Weights of a small mixture-of-experts language model, trained from scratch on English Wikipedia.
Training: a variant of Adam for the experts, 519M tokens, 3959 steps.
Below are experts of layer 13 (counted from 0) of a mixture-of-experts language model. Rows are named router (the router's row for the expert), gate (a neuron's input weights, with its number), up (a neuron's input weights, with its number) and show model dimensions 0-127. Each number is 500 + 50 x the weight over its row's rms, rounded and kept within 0 to 999. Numbers have three digits each.
After each expert's rows: "mostly gets" lists some tokens that are sent to it at least half of the time. This comes from a sample of Wikipedia text that the model never trained on.

# expert 6
router:505407470447451553551592480567460445443527494465486530527530456516582559542491507559461526424508501520511557510546477549525521463566525551448492564404488500498487536465566400601444518565540444554480461498492507403479573521482470491406497486538570525426515568416498444387525407466478493481476637629490523510462490515465469572453513510530571512544386534475475535452481420498422509551492
gate26:526440493512501524574452495560574428618462540509493524536478603503486575541466496486460433494503533479440479477481571521385488429508584423528532546491457490534413502483433459467500515462462511555435526505536503422652455457550518452479554401443517458414593467485522570535505468498497561467507476492527443442434434578432524483570337489455552485479519486509518542549479451531549563450479
up26:544459482472606497485499530509508489569414519483485440488589486427462450379485506526457475553581439429471554511503480460516474529465481511440530465403529536519520466459463621513523597400470541537525548493422653493559462490535488542517466596561460404549468580530473444507522502561532540564471525453456464535465475536431420511435473578562425511470544559507461517471482416554428543474491
gate27:518530524464435456567504458478474448521415472423526414583451518540534504523471451493436479504473564455668452432499511426460562460513430546523559550516512445601493414503496405454564453519490481476363516623469542539592536437541512488579539474550413516512496521562460477512531514487530449464538498517530471556500459495393520477494481466487444437478489460566517498583590427533485514428521
up27:453558521563545524444498441478503501446506511448458559469564510516449510548551440555464456546580544549472399428530414534498431554426486476556579473412528510523557531519447589535422503560429490407586541460513481519445414470513541507462544539486452438506463519577520474512504523534461510613441470448358455441529511460560461506559581513479460613499483502430557504470477508584496548503409
gate28:381428446514529481480487586544382467539494577507462494603485426396504465491441501487600498471414480362512477511449570476534519471461467581518482513500504486483474512505504502464478576421526524480554548476581461522487407528628512569567491488538569466461447571456479470475497485584514542465574520520487441440452465524502480510469502469535503420499556469536394580555452527529435505550404
up28:495544461586512541503457473490545422503525478516514436438540547552441517599476584531375478490520467504478465503535478542549476583522458444530509451383429456535420414568501568602487412496518551570487414608444486514456468486446510463482519559585459505416451494574440457498502461539506544475539446533513454591459564510520486531466564497581528512578453459453410478552491468465533559439577
mostly gets: "ö", "ä", "yr", "Mary", "adel", "ington"

# expert 17
router:558500522573562538554610467547502578530497511472537450539569510423491565448476499395583495419471520500479559549569489556583435480554424440492443526463429445540484556527529519472453487526429512419532562464484428474453607528553436497525521550583526441477490588510506436465444453447533392546468564504475469468552469477521517446392564468470514428510375520489522479551479520536537441540439
gate1:466461460448520438458566545479610510548564488405471458509471624478474424459570529462553512467493447518543550454565573497588522510501506428576540468455526428505452415453495534528463602532473468553493560515504432545540407518519467446500467445493486499489490592569482488515549582500461510494577506533544502569502486512480632506441495454374523443569409530444444493490465527426527445402474
up1:478424466447413412472567522544475490546410523612443473496490519617590521540488492498525466483458426496407575514590543508450471502561514469444570505455498460557473428528467503490534537488493506531502527416522469558550460583583456532565543464493415530443491528511456493545534545454491505449631486547407478527516507534529542416508506511382548486528529515428550477506501545342479490432533
gate2:541477457476564434548390489439587523525538475473447516586495532497526567456496494440546451434620425500445583469410480485556484489452515533502522475533527513566583458480535600527537483415487506508459562455482532567498510437464572533400464463534584471535475445518523457584470465452469471510554565513503461478476400515445573480464498548470617424443518492470401467466434580407533493507562
up2:351456530425514479506502483461481605459511576522480500543476487550484450511454474567456528494511458523541530460494581520502542475565549544480527474521464512501471458608533451538604474510505549506433496514572336616585510454503419478523651566534472499559536514523476502463477535493486482503558455505340483535597484473512475507447510582550516464553479517570530470466421548501510481438494
gate3:509458375517461456429512489477469531498501501526542531579547478533462478564533467562532486420452594395585494510536494565482484463510550458514487465475419546490450553466497484560569511521490444549548581415494476625520471514678441567484526566493441422472547506458434504425548477558607517485517512464470530458449472443444503561486487415474541522452519468504591445545442532532424497526568
up3:484503473448506496510509438530576469491545449487533511580505467547549529397605598407513569551529465511430471526508564491554514498451523574507522391424566555396518469415529455492502453562627484491507498539516502442480562515490484429451380458489582465552402570535470492509604555482477502520365462504514498532526558454463484443484477429386519533496545482465453466516495525528496549467445
mostly gets: "Ar", "Mar", "Col", "Gre", "Cor", "Ser"

# expert 26
router:581555446491582544543506456588439449516546511534505507563576422471616520436468492455467511468531532454481450483583458577512406404471474579454457521440533460493466539434530443502474525479496457581559426523455527481442518472444523495487473418431566507508411517502507448476471553513521550550430550577472606449410528558477557531440515550542551415464507598492492447575491520562454534525409
gate2:508435441459477527541425561485559499588544530452539514527536527594544446600457558471451503566461476537504486514492346541522508471538463458506408591575478616486546582512458439398475496507551516475437424543550438440516535520555507459508446502511428530535512472453440433550538528504530525485431555494490480412542465564527563439529469503497500509489468488526587564455463500527480537325512
up2:474504587490560405484602397477500574363498549582531456517410529552437480477407534493509476552505539459547513599439532420454534525404465427468519419589455490473562531476521519423517483493454528513498485481513488503461458505447456507511592543501442590485533539536497526507487507483480434442528523522597531587496561501534524499426552603567464528474517541539522511469545505429415390553515
gate3:485494504464544457525517582463513466499517453513562565562553554477485504470441462508472474489437409476501567506478514295523498488623460456528506437489592444611515471531514478433567505449463505610461404553557501487479521533570473530550422485462541492451628430508505528482539486452473549449537461501472518496416576421425513505523366451504480493508511525520483474482593525550495546512478
up3:486534473466469469544419551514447450495522498392563444491458552498568537508518461463528544577496590367579497533436550490518568504571571416528484439505578437527514581552591463391535576579470614508450470498507617540443476478523524493515466519500526453467516459591437531454552503488516425523448543509496523437512561520470455452402513415493477406472481537463474473502493487526442505550584
gate4:487506472490472486516574530452485611405567484518559521558513481457534538482467470556594425414509461545513507511452517456431439546579450461590483484556482451513489578594487549432474432523479532529464520446554464593530486466518577503448419475451523474503500465513560536600479411425478525461544482557555515529469422535459442499580492525438463502514517530521364542476423435543570416606556
up4:431501488524446521539497523575466529526563482582467564484447495540533571489456534515509518513631540469616405458489494503545511503536399475525472422560483432510448409605553450499468503438578422573519496504474521524506482502549453490515428478439539550453480439415491439408586573499496478512471558573612417546454510437456519449453414491513530462483438521482555548501522435532434579566514
mostly gets: "ss", "ah", "tt", "ł", "IR", "GE"

# expert 19
router:439505450516539517386429516529484473484467414502538429521463589500547539466474474476460540465532497509514528490478583573470477462582582407464476532486521553486592553467465530507529499400572456475489518505497550369500489477527512401572428577517502391528473560475618530416521512504556438530497438569537571508521532496460509549520459443541588470554512440505457421466497559538416425401505
gate1:502491529512432439426553509524429498498528419538456509545477480608530500487387470391574449560490569532553470512485507512463488465482474603460529536499538467518542554489454496446551401502498474428471365470555460502516488500443462406546493430471547537466432489521492552549545604494452592447505420500508552490493508629532586461486392620517492524511547567567487523484510567548500547465506
up1:518515583508439449506533423435539503525602482551505417630546509561500495512454563416545491532467489465507553513542599546462473611430572526487448447547525491456503523467507599471524467481609525517482542488559450537520438470494450482519462540566469496435452464478512520457574614415505442454550422508521489418490613504455447460465442563513540405457494520502456450503599472506453568436512
gate2:376474528540563470568425526459541496432554594506437495421444497494425420639432415585444420410524480537515456537530556560438414512479477506576445490489462469518406493500476454483579517543481540552468494496460495500471470477492569563496546523343556467529495512555529436575559465492480449493557505461480518489472547507525406461518510453510458514487534511485435496615455546522527524435534
up2:442495385463526543601428454544409459455541480466510520586631530451526450482468500464500437518564526412523490514524506503543449510508504443494505405541480553525492495463570476544543547494557447453491522579496495546417482509538447514536528546613407500474381472608480489469457488513506518499438430632529508479418508509431528501490436464499489531437434503512441401526559513554620524519510
gate3:651569453477534473435509535507522498442525484518469499617600489452473493472436548521506533513471442455591457488527469546570450520466504511460446390517514498470487441454527476517485587539574520419548557471574549472496509500466522574562518471427465450483537558512467468470479517550503482483502508542522546511404404446462448431471553478465524348520465437577517526423638513485421546443455
up3:610479562524466507437581546551535451463502512445452432498506412522439443467579510497372474570556417614582424522500567477480576514434429491449563454482447540599512440536528478519426544523460445476495464494463529489551536534520450452518454496408542533433484415474469549524564478460423472471521554504516533522560521480535579446441527507444498396480565540418476483484596519475454505558479
mostly gets: "such ", "called ", "included ", "released ", "said ", "found "

# expert 1
router:515526578493603459539512452435556451540511563446526430549485453468429521591423461459562466567529503495606475569601493522515514443372508511511555425466484542601493499469496512432484491559407478458511561505479512585415565525435495502503619480507443489503452462552502438559421554565420451533514562435485528503529486559530566447466519390511573491484522526512406510433496522493494541456483
gate4:432367415451545427489553557435553498461497531498466551497509465448544495552550503605422544476501486562440473552515553488513570513520477444579493458494491502440426480536430439449583495434506477527517465496567518545508564453403481588506552472487513510494481508542538443595543424552559551394544548407457541477512439598476529508550514498455394557423593491525502533472425514512500526432430
up4:487511435531500545498504570538534506575571545468546559440575404506524521532437519582521532437524420520423470503483540561568571468422470525457366490505539410566432424426464421473463494551452497466449470551436531452516458456585431603510471541551537504517504507450439522546480540511583481498519496452491525547481589558482478508536497507496531564603418590523440487417512535491527628521500
gate5:535399480556530522484459563553443555552509468478428472509593465423591448443351547511462500542531519520517534510484440485455498536433468485494455443524460511437511572465531544507461525493479499476512584546542484442462533505380436439572492601449508484500545448498560574500640388476542540460561576604461486457492417541484506456455467497554615504450451517482477493545490532555540473511463
up5:494445578563450407576535469557551554512482491517534585504474533553506440621493490429519426550370512475534552517461477495533575486512495555441482438560555496419494578561563487437517521554551451460442441439506418559476493489580566504459527384535539479489531495472577482465512495524504452531512498506502429429521506539549454518504542424466382512440433456535545570558502365471515467534452
gate6:449410476532551456558584543412593511493383505667484443477434474482524462577526462592542458474545449555608475507538505496549541499468532547480442597516476514436451534519369563466445447493476480501486452449519467497592519518478573462464494505457538463515484550490500454549497424463494504517520492541537456518466378609442520498509478529519458499523442450534502590475485582492420509523567
up6:432387452466503505425489476649446489433427498460463440437458544430602524480582577558511444529533514543477470524553415473511496390517495559551479471567549498513446424519469624518525466437486547444592438474491606489463546520450414471485458481557465456510514513535556538489489454522426550482500518515537546486544486480535489493549527456489583462441485512400471493510498493626504402494496
mostly gets: "sp", "Br", "Sp", "dep", "Sch", "Sh"

# expert 2
router:518574470488588566497474429581409506551629491547473468554546477407590455446581543504486494510490479534512606508532572510540389447546537525433487477499401452528511498433537512480565444410468478530470429505475503480432509580420488502503419488505529441477492482455544565437464489551467506526500444584511483459419566602487504564451396584558536502539438578522475513516490519476496419523501
gate1:578469552558527381528512511404519551530431490455505547463504502426449514483465481427577519483567493519507535487371444416455485481390423575528491565493477499386463436519549541571445590509527564529524513542506574549550573507454520567498607495486524562424456586509499506545483475660459486469516482477486448509449462535479394519516488541524489421429521541507499502523513432494500533549522
up1:533545636562495465491538489504530580510420502523504428408519497480615568365467541406514565413457515473555515456484480540435559491498511576533499530470526546486483520495462515566507448467523399560611499420481543420564523443480474509544463431442525576444529531464434425539513552522396462482535510484463413498509477425488473491479484499526493492491472432444474526504644452465492511496581
gate2:554472546506530454348598542475468476471447481485426493557557544491534550560583543448482428497468480479563526499592468508485479468476556427431495549534453562543600581537467537427494501504472630482557498455556419482480419532443474613500510553473456499560537555475468496530444548463463440478431403434455460569527491536527502502607518518456459527513516450545455484465417568529498498570434
up2:558378411519515463547570513508479460428490566457392575411544539524517462489489555395452564491520542451461472536578454510525477528488509493427517557453511514414431513506522517498509571516469545429489445465537559599511439506414441540453540500539544591520493548510512562584449462517446516560567407428475527450450485500464476415572471478491584504557525443483561515439549593560481528562434
gate3:473537442393481520564517463402570490405479519415518479505488554537433548608447421522561475525513489458488555447429478476558459470523498533448438471548474475503502521508488426542477570590472484503558534487485598560545457553487425509567519408526530536531514615464505570570459477418530483500479596592447478499544461524388441555480489433448525505547487553485617498510422439561489439488502
up3:494441507519508467569491586498474488544447506509530515473481509497560523451585620570431518468531515571427491430511591407495529527460374487525523400387554502500388491526488539512410509550477455535511535540496439403530598496547535489439508587594527542499458573465505425433439487497555499431521557481497504504486487427551458458544608471574494503494477442478460472461532408554532560548500
mostly gets: "Pakist", "Raj", "Moh", "Ky", "India", "Bang"

# expert 20
router:502439457454509511553568536496419503528443445527469513517424640406520495487511441601505451470575498515409400459435520439538449407506458548488565537520537516591520498567444490579579478579484492418417572429512361477527459536526519531461514511516556494532504511498501493505525457449451492558471433590535434549483440481539552475504556518482499564564518471508457445422470553480584430478552
gate1:420486553525467511481462524498474488530529466537560465512457454477513331607508469574510486488441524518450485513491520420489475499562418425493391480597559462521515514511501486466444504551525698518506430490486532524561499485488550571550501459482442432614542588501512487513441482524570534492460537415478489561502464410493544489530536547443498533495509566528538591458512563378444479495488
up1:433450542450484507556595455491479541509479445551563491563510504534529514489495579542456521620456495405513477521470365461488558510526498426553510513535519539497570450571539505465436514464611458489442546537460502461540528496556432505575441518491553589573450456495499453443464594488480519528441540477504488493412470450497518441381497506592615394486508414548470510534470550531534437407531
gate2:431554444531497518353418481504557456565484522414507476512540470548492478499452555462408556542531431580526474433516464477477548585542455523454476502457514563525529428460508560481546491409540582412479424537453521434571427509516565576550536529487423433551590516558445522491635394461469469521493499460518575512515567413554563462538520546463544492482490470481521460500532515537582522465467
up2:458480495437506469389538559535459480554440537557506497521404489512493469427469635496475469476438614469499527499559512519552481511492447376437495510447485524453463446465541585476461451348410507562521508536576488559556563522515477454496443546538493419510516511443526461455570536545583505535568431491546513472548554573547552454498514478505579402433609464532474510518481544521511440478445
gate3:417451571486533529489563436486586566575507493399438473602464494585464491533533530405521492559481480459499541498455419496465494532570444463452590492431553487451537461498492442461538489515556544545469428519539457494603572539463588518468461488447499434506465410538539465413516472524547524480480559562581497460459549482552591435599493449512485362452529516508437429509560440485514481483563
up3:510452427509454479561472411490495482479465453524547562573498528575538454509408397481523488481509527495391433397430445449391482509511464467478526489546543497505584547517565514526476496488455486489512546552523487468562435503484444558458546551396436442534554506552523459429569535355557529558587551548477504559462488381608526446441489521508554486502534565528480563534434518576519496506547
mostly gets: "ation", "tion", "ter", "film", "season", "year"

# expert 12
router:469504449465506530554507496540486534450475525517533578478539483485478595539464424491548557470577518456455519487525489432538498458427554579515532523485522511619478484430424460587471476410582472400583404495461541478495526553529471519588387594543494536406510478643424523509503517545460495557589441510421540506429461453547474567424514561512465518537425476522500431537505435547505496459528
gate5:543458491482485436479459435549556542462416488461533446610517579424509494535520566500491446592485546527570548515600578487536439464607466451440546513632463533455500490529519602431497498527516534507446481589495502531423461504457470563476524530557420447462442553566572456437448546463475465537503510571525474419508487443453452462448528551443546463457423469480456508512571429538486622512474
up5:433541621475505425413500376544472603560499496511586498484491421496455494598560487549486499503454562433461520529480511549545430538505581453568502512543561555515460428520467446439500490455498525472486503440463509533479511475582469480481516463504323466477487472510539526561469580407535516549522481506557550444518482539497498604446422452494477508430503500483517570617486469547593455549553
gate6:525491555474511508489558579523426513507470438400506514568603583415505465449435472502513514493437534450546501515459600408478598479550449477437584533293529429527514472480558418501501509534461603515427545450534526496517483443483478484559585575522503547430547456492499434454565512517481508468456514487559401468453497474465538525487479532447468465497435468512515567490586508513467548562527
up6:425519400497400489507438551582580431454484461521477572530501427538533497494548546453536510507570486460470645394525389592480479496532514490510513550548520488464447502555576451452513512489413460465596466523488484481493565524506464579442585547560543478508371621520559466574424495457475473526427492469518512467556533509482444458479522557439491432506474557516579489516475504504488559548448
gate7:445424485470464546541554484464520553514491609430470466560491455504509552474562587477506441511564504485512513426463504534521483478499494580508459535564466520450411545541520450350561520519408477521540401484502538517512498498402492510487455427513454405489416564434464601541473491474474472492489579542484513590521477576485536499461562481584570415555468541488528600620416541505519429465529
up7:541548431601521509491458512542448562522533479514519494546523481457511376452531457391533519518429537510570434574504439541510547574440527584550512517442486478542516509512599476508477499523544367476534471468498488475517558435500411456385530504511500522534469530420606573471427500495439640474427576543536458474457421507402462483453483541501531487465512545552547492493460499547470522485618
mostly gets: "″", "Scientific ", "oph", "idae", "onom", "· "

# expert 24
router:448510479511480452479508500510446538521513598463543444497549505475589467558581530532592528472476516459492484546475443504549436397510487513545509466541535535461510548542491481537549500460522468518516465440496506559485559523415474541422503451538515474601497535523424481383481428606553547420516637489357435489505587490463472463508491534541457548407442423492519562567517599523424494397455
gate8:463584580492529542499504583456568473473502519547553503463586523424514438537488523462443520570448440526429545500501473481405593524480530506511461427561524393542479487458488460559378482500477600511412555452483498424481513504483484541564543527468440476525565440453479481521531454408422534519563540488402509488516645505523481455446592451520556489556370588515479466509456534489541507472477
up8:465430502421534409469537537470465445506528564517507499466574583471525565523443563468559581429495508543443483453478531486489544554475507454599436558517494520457470405557527548502510593548503445482550468450522545503598415549512472579557464494474578501465541418533621433557441451395483492481590468474503494498507467463471553390460437459457512587478471439545464549575508579516483411515494
gate9:353503606578446466431479526519606523552464425466502534531540499554423405522480554431442509545458460518595507474467569444488493518531410473561442492515605473477506492557620488467502455480516577454381562509526451501449506441504492474468555504522448493511524472527489476512458550555454529529452480508500469472562530426455511446471598428434407506453489471486542509636494521498560518538553
up9:326494494524583479483571480489412458499508550495471455495446544461501483522569508520511445508508497408492434484521505494530492466510500510450498418520519510501422650508356472427526528457551464517485509457558562578527511545424437537439506453570378522546509556370551521487516491528497508485521526561528521470464517388504500524472512531547528469564444503443606444420582507566496472450504
gate10:501442522640459477591496532538490523543611506446484449523500387489428557370442533518562533541461472604413542469534592475552532427470433444523511504531428540496473574458395484526496489423534455476491519492498441508530502548522467555529484577494386576413547517426554463521486479507519524458515440485480563527561427421500514626536545448452538496527514441491485528493452476491549507496490
up10:413460496604583606475552513511425415599447495446504506415448526523401492492561567505462481471521532522521503552521548590472498561575519466435545572459520588450464457470490415468442522513508576495471563480567570416498482514512494447549476505439476454494601405446526488525523578474450468462554495432543547409538484530498542512531371468482534462534481529447487539446574485443449561493557
mostly gets: "born ", "married ", "died ", "Succeeded ", "killed ", "served "

# expert 7
router:459431509468533461600502460435481548535438452459520483488468525481397483574480406544455546500596461460443493529546564427418576490487544473502561485496439442613419454579459550549503541463506536494438574514466568556534469511619524502454476583510531579515505467464515468592474478410390490503460448489559386560421465493461464581577456483425437495515478476475498477495461521519493451481539
gate3:584437514434377440562471501484457613512439558525451473579483557501427475554508469501492479506498546577538470485433460437473486460490401574502472478429494486473457514539519530476626555467463502421477420555528486483497502462488389571473504411550432470617548531501441487535521502520644528501518552511416526515507458473523468547428488539534611551439509519510587516471539468523524573544484
up3:487549527479486553517562512452507573480516636549486523534568421488475570501520488504577477493502507586503566525480470489429549545526486545566539448437458482422485509566525523460423502445464527524438507556472494506462526514420530542498513427446549431536458475505468406495525550465445582476423466644475617484564507530459571425503416513569460561431606539488499633523525513447434484506438
gate4:592538374570494443513469514507466466465504510516445502539477549450515477565478556552576508389506507548529524449451516458557446493519478560577501448518534544509511539472467537563520580569417478500544464523495460514405454466373508528527520356518482486534512557522516463486420513502559533502650479525543585453513428472512476498470536498533431491470434500438463538572557530450347529502581
up4:463472517428579433446547541541508427517524508476484513523482531488534535491517483496552493507501483571384536468463513452536531505437578530429435522446587512443531576506511549456527535517529521462491419512500510382521447544484424439609475461435506561425529455641496615438500568524473561506513423458546535497392626505410531473486446518492583568490555476488515457483530507550498541411567
gate5:469454529587520472605449436476537507639547509492456497471469564496450468470483541471520428495562486480508518492504558460480489411515378494463468563541401550536434436434507524432562433464540468589482468449548513549601430560423484506510416493548496527626433482422532475511497488581557535519472475466485461407521488537518464416540430443502573547437493441521475485493554483449503556500597
up5:457558477469553463513481483480455534472555488438483512530480462483466453486618533497512475424455486411474474501451515413544496450379630573526471429520489537522538571524512513507533513543454335472492522597464442501468492546448430473534529449586454465512447581553524521483415400501506513512408587562514602493457511518440495537560536556533513583485496490493513477486541536466642547500466
mostly gets: "pres", "also", "consist", "exist", "See ", "sib"

# expert 16
router:551571435493441503540516523492504504444572552550521488558588467514478558407539535437493552513480517548402453482532413422601479522436481501599516456430511465461569468434478425517462512510545509564598442452467467542472510554428492550515441488519501479457449539415475485485473548614528493510482448500448638495555591457541489512383462490539560517429430558503496434480513520514522519551381
gate3:407557561550461463475617509456371425496530440503462549469459482559533522511467516495496543504452451527493428562459520597442518442494453462530493494527495441537457514591459466410509502551488508462507468501568547445541433441466460483464497431327459502416486506533475460521464510476587561440505417499505500471491508576478442515544508477382481519495568474571606614525582485511485455509553
up3:495447442487503560490400526514541581526475462510545394546479506407413461532467538457574447505510532455568531521518453470534465614544460596460494458511508482485482493512510601549607494437499484449522525487440405558454500437533544528562504505631557575572424463592579540490482559503431525536502447515554443490457490480583512435452553529535458497475467480468492436482630460458532548537439
gate4:506471480451433499496469536494515606435563484460410544611499554441394525418508485515517432533489485484493499435506483508505486501522452544473573519587446453611479498421545510481567512423475505471499517592547478505473504477617473408583532504517515604452452570471530442401643440543521548478452508524516465523466515399437472543427472496555446585504453514521435510556526486502415535526502
up4:547585514530441444468453537450469523390510511404467438464481480490514430462634545556512533525499484475586492407478506539527460425563526564533618494497487543469479516477465434552533580570527552478431489457502510566458505516431524404604490471495488504470466517518462488577515498550499464453594538541563557466572449601484507507511581466516476452588423454557440509452572493384433505485470
gate5:481450478605446356521592447434490477454438471461463529512514499470560557477447447506520502535461488496509413544557458457380384512429420520591518566502513492488485504497457504506465470483462481477508481517546430558528535517500450604556497438415511574547479484555526483487482524507475524460593439429505458413494520433535599530569447527438539576395557492444481476529522635484516537521498
up5:480418497525489479501520511523519454529371505420480619473484500452462498481467433456448525424602471557507531486532447409483529488458603463416527497423442428573492476515430612528475497479524566460495525477483499546533556466577445527494510543533466461475492432559537525642475424469489508536514412514583550488467449506486456543647530452479516564531446420462478457510471477563487559543585
mostly gets: "Mo", "Ro", "Bo", "Lo", "% ", "в"

# expert 15
router:553470461604475472481435534470483477520619528565489569449553391450569553512484516474515523449435486395506567471454491483582532554500550573526453513455537478555388452478404479520444485452479522521588422411480529560458559472430475533429413563556600470511486454543428488487503491466435597399541447488472548515511566519551523556469459583492526519570507494497462464488516544496594503477525
gate0:563536523448395512526477548448486617409471479467500511455531513578464478549522457501481492541548538453533502478522481407551457512415463475666458586485531454460564517440495471452501505535391523469450544506486493424509453580557488468510538456419472485406501431445466470476594544526580458522570529489429535562531376440443575478491481508504445489527470472504479550473439540466563528383500
up0:517465447516580534464548499541430483479560437470491518492522438501558522559488496394436609507482533589587507516482511501433490501598461482461578528445481521503500511583513487513520390542575477421555396562547512393451455442484475495505446431496449545494443487565511497512398573508520546517501421528574539541529426494434483479536474531440543537529568333525507460523551491506478395502549
gate1:526514500454518521557509467592412469559475449539491482630473511572535469527570561403463487420416461450538486437511474512454477403569485489409393423412610466495592551407560536507533440527526476541501466554535538456427564486502598535496534484461482456473497478502419489397606539486504490429540486488523451443465438540490461531532452516504585470452461446495509522472559473519546446503449
up1:505473413521596538544615480455537499486494532452539521550475540478494476420569366478378480437581561594418502410527498487484459517493588525373578520430470541545543499577474507499516496478475490431473492479382482477498522540470597503513482565462464517489504475452580583548516555505511448525473495456477525594549533508507546567453595438510417509494467603484504519553455517499468509551466
gate2:535448459512434491494487531482468517569451534419510456617504514528448398447448515522518513524498427546387498412504468487509506531495538425488514440500543563532463544606435412513500357544521414525525565481546494556545589508465486485448502569564555497488492493551505508519568468438469493447485406551482589499515476488462510583490522458421440447459545463549468609570534480462456485370566
up2:459330512526489510567483519429495445456593518489454431506479558440468567451482427576497467541578430488472467388547580416521500518510425521560510464599491468470452488529547502505559487479507404571503550547586473449453453436525493505549660500489416574551443479511558449445564393519491523478574484487510536540544533529429440495505504545432478522484479529477519484527462501510468540546544
mostly gets: "′", "″", "^{", "Website", "°", "km"

# expert 28
router:484483559477547517470494575571469522552613510516479500478560460432525514444575612496567519455500508474522543547439427540553472426444525518552473559415519398437537478534561458496452551500467415413559542440430570459467581428503562555400477549424523469439522468444382534483477510518522469482515541443533433525467547482562459548436497477489538449430456536501548590490541482514439431575564
gate10:464524531443454416488583570427608549487548444523525501612483512473479556479393434502544527681486496479518484564523596501503492543481498571583495519437572598389510476464470535542540452521490416535471498535525539583468468498507544561442416516457499546584452520437495524513491502413502489449471451557526364530475491516497464461489541533517452509475553462464502508466455520460415549556483
up10:470427531490468436514458561533449391440599594543501507485442520450595520495588649565537534443543500501450512545490420499566509382468496514513476500540530575410565483542519416458491510483449448557486460458506523422494451431540478514535585539425447463524524497525503444463449519533483516477492578487529461439490528484511420531444609466408513444477475459550537619562478495501549534478555
gate11:565592519532505441491447476545514567547446542401560477492467505570519587518568435532485478467514488484381502436536521531512461491451449480427524506550529477497536506486391458454553513439550555494397519536507516512476529497533470505474451487418451487555496573484508515535484478552431456506611650413497555427474542506487540371559367510513530537495528556560421556563563515450500503510427
up11:517547572450472463438454515476467503617473487486552518611519529494523476407573469477493523558491411531570538550472557465603535440481467506459552556505563523472472481401391478402484499568484521481519516492548511492432521538565465561442428465490528517470477490533483546615397527513543427423492508489393454528439591430558514457460555505519522471432440384521515518560589527477488494515431
gate12:508423611524491498525537490511460608426503504550496468562500509447507496502476560365503450581408401493499566460506403506477445479435529503461533433534444399565495468526603535549501560472567444524465535506492554554547520427476498422521444444608494463427548557503528545514485497492520573617452505619507492527545473451563553458510515522504476476490436536498453582457589462512484496428479
up12:465462538533487511540411500542421454409484551520491459572461495487595574515517565425510416453498533478419436549473565483537568456453534468492454530546588523512495616521480393485577576548459455505437477498512545419569557464494496498496563613428415489519477540539499591475537469437497537480474561515434521552551482442486390556450441497413556452470471484532525486490448465571473473584563
mostly gets: "', ", "ć ", "Racing ", "Jr", "); ", "MF "

# expert 14
router:478381508489422448504506507512462533440501471562437595472512457414488490518457521535482506517519565463578520465473485474580545513570512398603485467542528556524492476516476461522477430444493505517547557466520580460525525426379515471446531432529538540504427431567508464454449452464496624461451405504587516527561513531535464573467548596429429508470609449484534552508433489549568517560575
gate3:465456483452512431550533533421498556510643498527445505525443590449507450445496491452586524541528492506543561475443509479527515499488525489487498556595509480415552534430414424503495482560455597488422525519582489485548539563524507622490483501429505506477533530468514412465427479555433509428541515460467540500546555538522480481351538504508549552379556426494496495481469553356471496547507
up3:483505499520485526474499563491518476413580546506471556510456532436423541425356521618513483569585519580456460451449489491511413530497462532426475548551558596529476503459462500507501472515519519479567527437513565536539545474486449512551451603432588553509477510529497454481407484470474547529493520529500483524423398489439385522477555444478495422568627436528494405428482504539504523555550
gate4:582464450520524520604485590453497460531418561510558473462500524483472514538514413512442559555518439489504527392485597511428478524481478523498556536561491507477431491524457497553508447556505475474449477415546587465506409600477536531554427497454481486423577460465449471468511475552462505449453411605499507447425499495525488494570550468484534454653533484439613562530489504394520516552556
up4:472504577544479538513489527535491426598490608440568535423510544484483584478423480532506498529569501493498509444524510516425472501529511561427480452495485449479423500473587594552547496418519469534481471526441516524574473536459527484488485616529632413433432490382465492509432520566433450510627472507538550474471604429530478524559586451500531432485501528472537396504507527539554476454508
gate5:477465426451537479518473483460620476510470468518453541472507563443504517499474612424489500537499536539490458585520464549455493498439495539446476487450512381560429399480558571486514502435586528509482393405475500492486502496429585512479545469512520500494518468514461537538485453546521533459596641420507522573457440537482577543516455437443497538515609407511581559436469450485535539507605
up5:548453515529590499404574347471569469503476492492482531518498491565513487464519432632453515410531416575465439492565479518609467474519468567473496516408452581452475527459442443427499461573572509512441462460419484479423546555524529600459524485437498483424487516568583492530482498537465487608546484503546490477487555545492557426499491550523412502437454456462462537544544496547495537468459
mostly gets: "|---|---|---|---|---|", "|---|---|---|---", "Coordinates", "|---|---|---|", "Succeeded ", "|---|---|---|---|"